config = dict(
    d_expert=160,
    balance_loss=0.00144,
    init_std_down=0.0,
    schedule='wsd',
)
Below are experts of layer 3 (counted from 0) of a mixture-of-experts language model. Rows are named router (the router's row for the expert), down (a neuron's output weights, with its number) and show model dimensions 0-223. Each number is 128 + 24 x the weight over its row's rms, rounded and kept within 0 to 255. Numbers have three digits each.
Before each expert's rows: "raises" lists some tokens whose logits its average output raises strongly, later layers aside. This comes from a sample of Wikipedia text that the model never trained on.

# expert 7
raises: "-", "|", "\""
router:140151101118143124110137146087117074141126095165119193151144100143153088162133100115133139089137137088103101132155134153106120130147098118137195130120146128067164132151117105163112109121113151128147127126113089177144166116129131147104140113149105102179132186122103158130178132169119120153159113151161131101140144120157143140116145155160121142108123107121124085111160188154088098114167127145144172110109160115123119126102136141120149117117125164159154112155160143137147123109089169087135132146143109152097148133124132154178114136134105060124145086130150094130116109136117123116130119129122119133072106118097143097110148123136129137157134107112099119145129108134092138133124
down6:133157126141095168142107089129134143094121151150135108118158145121137136139111139194086141179126190133168140121155178128138166094142158103087120143146158155125131090151130145185107136112092125121078080146136125118131100126125130149119145136125141138124164119149140139133102137101138149142111137162154128140145128118112147099109141135112152155123134101129104152069169099066181133138146093140109097109163094146108118128129086137118118178122140113164134100142174157101116113136129132145121120106142146120134119132147116102149164110119126129109098140107121060143149143106153112113078152109156130105107179153128156160137138152099108096140160132136176148105122108119103109156121
down7:122098130093122077129142137087132139178148088117101142142098113140126126127133137168134156122122127121115126147103158128139133126133150139139124095155133163129107104143143139136118152133123125150105107150103149102106138121118137142158149154078101101104131164169140115167124171137154137127136119128133156134160167132140099141102213127153118169083118147123140097088169100153169116101157106112088136152119153092178151085163148088106109118126170154128121104110107140097120175145138152113159124161112077145138083153099109138115099139143154091123143180125083136129121211147114131136129151137132131116117144117170126101119142151102155134103115149127116119105146116145087116148113
down8:129134158142142151168143095139147131117129159114128151088110142104135139161156134086105129124143108124185141105116079108106141117163092154113119156103128128118137115127097113176129120141156142136138192097149150117107155109104140149120113162076125164132171134122101103103126090100116113148168119099099148148093104162114124149110092119165106120128148117181132124144149085118174126124139130158085151090168130131129132140128130123122109121169094119136126137123133107109091110130146106151098111124151129119071126159121114149094124134177148115132141142120109117149148180123174085145106098135101112100099145113098117094140122065156136111128140148152157181167135126150093172132111

# expert 0
raises: "\n", "\"", ",", " (", "\n\n", " |"
router:111121101159126165167092101142092125111172138147141137147138127152146127141074121181119107115125109157130156184144104123140101098102123128156139111121087114126126100154127122106094121076123154154145129125146131108149147137147157139075141150146109080131105111108168123093149134106135132120175158119121143123111119136136124179113115117095123141094164118143132173154128124082173114146129146183108118140100108149124132138115073093162084113171115116107165147102104180151134142151127116136105105137163125140133147151105117117136143122123137166160127145140163099116125101119123107086131090128152176082122178082135163128133099130140103138118099109107149107131128131145075138122093
down1:123110080136141159171138103155107147109161142140108145107100115097126164132145106121113121130114147086100132114121145186156123105123089163127128177122124127115145148127142138172146165122146134133109098125137122123151108145078130133134143167102100159115119113145106180141120118139125144150123152119137109135143128115116189141125106072123146064159076139095116099141108072074140149107131146123146132134113117136144119108161137149117100100122098148132097151140131147090085102125094121169127140096153202152112151168144109161142145149132145131098141154158116149126128165151097143138116132138135115135123161144148078099136122078132156131128136130140130124161165105125126161143195
down2:098134147136139110149173159132110104080144137124102093167147129181122149161096109152135113111109116149126123177103092103172167144123118128088140132117142119160134092096111158131100105111073124141114113128132147081150125113097111165111136141117109153100144169119124165122155154107172152106126111112157125173122124127116118151191141152122130136139156140154119125135124127128120063118142134110157118097101151152144153127159097102100108090103108125155151137117135089119131130096100157112156116096122105146092153150101166147107102147149123149164143147139157111131126072135121114106159132137137155084123118073120116166086111129141130139125104116080098137113107083104095148096141
down3:137114167120129115107133132115118163133127159141092120146122129125171138174161146112124173125121120144108120167089114153120140153119090137093117134118114128191124077186143107104112126120138124146083123138094118108126124121164103101164098132116107112096144110104126134118125097167120123127128152118140114174123100117167108112113156145135116094156125114084152048094146142127104165117122122136179121146096118129167109125113142108104134142112168091123135139118149126132119144132095081083106149134084166127122096131140194085152114108113111115118129096140114113124113121151116167117126166186148141131159094136127140124104122154097151162173114190119135135150138125127160167128109

# expert 3
raises: " in", "\n", ",", " that", " and", "."
router:096126121152135111132106121128116090133119135135114150111155125159133127150119105130145151157108082116119154122133101108081119153142094177161107142104116117125152129127124118119104156120120128162101101133129090153113089150127102121099149144123061141123141131166108171114086139111095103153134096144153122143142137121162146128174138132139125153133180118123147117146114152111152098111107132114079107099130188157176123119108184104115105124150124168141137141136122122104142103146112126122139117136128087121108129174131123166137121154139089121141144094075135087128134129150130090135182110150093100098119210105134145126147065118143170114163138080106149151145121136134091136139089
down6:087118135154130119106098112116113132115146160115144173123153125154142127154064131084103107104134087102154158149095114156118195128105118118137170134102164154152142112093112156110124084098104069124137125140136117115148131145107122104123118153100101117137117125140136139137134154128089161110110118111140133080122122116142146126123139137113073141126105144108135098123136147090052122128159158153056146139145139115109104111128132130114076140088149135142138066107133142120154157137094121106162126151116096100080113132108129121091119144107119135129124148131069130127117134165076114178121083124166117151113170105142141141123097094112120144142103122154125113148114113105161119133122
down7:151159106061112139109066107123127143135151125081127149079114102138167133134135132150109117100129148113133135112076131107112103154182077141110135129128099119161092111133151172105146161110131112109180112096133116195126174117149104134136130131133118155090141118126115167086104098091142079106111125096150108185177134098117127121104087137155118140138120116094142113136131106109127144149140128162129109154105141125141151101108129145148149138117128161088139127082116125117126126113122147134139147106144118180101109106150130146118140107150106120115132104118125111123170112107131150160123135157112095092143119180129151147153147144127091167124093151147107063136149117135142154096101
down8:148186140122118149153086104158161132117127103119119131127124143110106153158156162108138109110104156139141136115124127134135084115161105099130088164122130151152123087114118156135127115110126120128143116144096113141109107097126131160115134087053137149132147179125125114116109141123120091139124115094107121112067078109123111120173124090166131170134155149108130149125122114130147166109113138167161131107179100126084122113101140123172138097102140113139100148112115162095123136175159148120130116172157147163144125126140072133157138123119120112124048159119147101106161127123109133128132093113098118116135183181103134134108128127117140115135130158114093125133152127104086128103181